Weights of a small mixture-of-experts language model, trained from scratch on English Wikipedia.
Size: 11 layers, width 640, vocabulary 22283, 227M parameters.
Experts: 20 experts in each of 9 layers, 400 GeGLU neurons an expert, 1 pick a token, a softmax router.
Training: a variant of SOAP for the experts, 541M tokens, 8256 steps.
Below are experts of layer 2 (counted from 0) of a mixture-of-experts language model. Rows are named router (the router's row for the expert), gate (a neuron's input weights, with its number), up (a neuron's input weights, with its number) and show model dimensions 256-383. Each number is 50 + 15 x the weight over its row's rms, rounded and kept within 0 to 99.
Before each expert's rows: a language model's description of what the expert responds to; "comes after" lists some tokens at least twice as common just before its tokens as in all text. This comes from a sample of Wikipedia text that the model never trained on. Tokens count by the router's weight.

# expert 12
It responds to: Table cell separators. Pipe separators in election and statistics tables, plus semicolons and line breaks between list or data fields.
comes after: " ", ")", "\"", "}", " —", " 0"
router:49 67 23 70 47 37 47 45 46 82 60 62 59 46 51 62 70 33 40 66 50 55 32 26 66 33 58 76 64 40 44 84 71 77 35 44 57 75 53 30 20 47 43 66 37 45 54 55 81 41 53 43 50 43 64 42 76 42 47 28 33 38 56 54 52 64 43 55 34 66 18 55 61 19 42 34 57 58 49 46 45 68 71 41 65 46 53 44 35 58 48 48 49 81 39 52 58 46 16 52 56 48 56 72 69 51 67 37 34 50 65 44 38 48 39 52 29 56 57 45 39 45 32 40 30 46 61 61
gate1:32 33 56 26 68 52 48 74 57 74 29 63 68 49 17 29 63 58 33 48 51 88 64 56 35 58 51 73 48 50 72 44 63 36 51 31 08 66 63 39 69 45 19 56 42 59 54 63 37 51 35 42 39 61 56 49 48 19 44 54 37 51 61 51 40 66 52 65 53 44 50 37 71 25 68 41 67 52 51 27 76 21 61 55 61 19 56 18 26 25 41 54 25 30 63 65 66 53 49 48 46 58 53 59 32 67 56 47 62 64 38 70 32 45 12 55 24 51 78 42 60 62 42 53 33 61 71 37
up1:41 91 47 48 60 45 38 42 47 52 39 47 54 45 48 48 36 73 54 56 59 86 56 47 48 75 57 27 46 81 47 45 70 60 47 52 59 41 61 49 27 64 50 48 13 58 37 20 45 52 37 51 67 38 44 45 27 39 24 74 52 38 41 59 54 56 67 50 49 68 36 49 51 32 44 45 69 57 41 34 82 45 65 54 61 20 74 38 52 42 35 60 61 36 59 59 43 71 61 41 71 45 11 43 54 56 43 51 45 48 38 37 56 55 63 50 36 56 79 51 39 70 64 75 43 55 47 77

# expert 15
It responds to: Coordinators and list bullets. The conjunctions and, or, & and list commas in prose, plus hyphen bullets beginning items under section headings, e.g. - Hydrocortisone.
comes after: "\n", ",", "\n ", " well", "\"", "s"
router:53 83 45 45 31 45 63 46 68 74 66 55 63 25 58 73 68 24 47 54 28 68 22 40 64 36 48 58 57 33 46 58 58 47 54 82 30 74 73 22 26 30 56 37 41 54 43 63 66 47 63 41 55 49 59 66 74 20 46 35 54 23 40 41 40 68 52 61 45 68 21 51 59 13 63 39 43 52 27 49 47 59 56 33 68 33 53 52 56 53 61 78 45 66 39 76 70 58 39 48 68 72 24 75 52 61 51 57 49 32 45 66 55 56 35 54 35 55 71 50 32 28 44 72 61 25 62 37
gate0:42 44 65 47 32 61 58 36 43 17 57 25 38 40 49 50 51 53 40 66 63 33 55 50 52 82 38 20 22 59 61 42 76 33 48 67 30 58 51 55 34 54 50 50 50 69 48 47 64 54 52 51 46 23 57 56 52 70 53 52 48 72 59 35 54 49 66 35 51 52 56 40 60 78 43 46 55 50 27 15 73 45 59 39 44 35 72 26 36 51 38 64 50 47 44 38 82 38 63 51 66 65 44 53 44 31 46 79 34 46 36 23 26 42 34 44 46 60 41 21 51 34 62 28 46 52 26 53
up0:70 37 57 50 72 43 62 60 50 55 40 55 62 68 33 79 56 42 32 34 24 54 59 50 57 52 44 40 75 55 63 14 62 37 37 37 47 37 57 33 52 42 41 39 51 46 13 64 36 64 54 71 76 35 50 61 67 55 52 57 66 65 59 75 37 76 74 46 57 28 91 53 32 48 34 46 46 55 30 48 63 31 54 51 52 69 21 70 38 81 56 61 47 59 46 40 31 46 37 67 16 23 59 55 52 58 62 39 39 51 27 48 29 69 60 30 64 48 54 54 68 45 67 33 34 29 34 78

# expert 13
It responds to: Numeric value pieces. Digits, decimal points, dashes and opening parentheses inside measurements and table numbers, e.g. 67 ft 3 in (20.50 m), 73.6.
comes after: ".", "–", "′", " 3", " 4", ":"
router:26 59 52 71 50 47 61 55 69 45 48 16 79 34 58 67 36 29 47 51 31 74 22 44 44 42 60 69 62 34 27 55 63 43 48 61 52 55 67 31 46 40 41 54 38 52 61 48 65 21 57 26 62 64 56 59 59 40 61 44 53 38 61 57 45 52 39 62 44 47 34 47 83 50 53 37 58 57 38 60 55 45 71 35 62 30 64 61 63 39 34 72 40 66 62 50 53 68 47 63 80 23 25 80 62 70 46 36 56 40 45 53 64 65 47 38 61 61 45 46 48 22 41 67 42 46 39 59
gate0:57 41 51 43 61 61 50 31 74 21 44 45 29 52 53 32 59 72 47 45 70 51 67 54 31 62 47 33 51 41 41 49 62 80 46 64 43 55 46 65 53 49 39 54 31 52 33 44 63 57 44 40 45 33 81 77 31 44 49 56 37 62 35 50 16 38 68 66 13 53 48 60 54 64 24 64 61 92 43 50 62 52 44 44 36 23 50 69 34 44 69 42 56 72 21 40 39 27 69 75 69 22 57 29 46 47 65 40 48 38 35 46 72 45 25 69 56 61 59 46 57 44 64 48 54 42 49 60
up0:66 81 21 71 72 69 32 42 80 41 58 52 52 47 81 43 43 58 48 47 62 47 53 42 60 62 48 50 78 54 58 59 91 42 57 15 43 57 36 87 85 68 62 43 37 30 63 31 53 43 48 42 64 51 23 68 49 57 55 57 35 54 58 47 72 53 61 84 24 71 54 40 38 72 56 35 55 60 64 41 35 40 40 47 69 47 25 44 33 36 37 33 56 45 43 58 65 39 28 34 53 50 60 43 63 59 37 43 40 44 27 36 30 35 50 51 60 76 48 44 69 48 68 66 08 47 65 52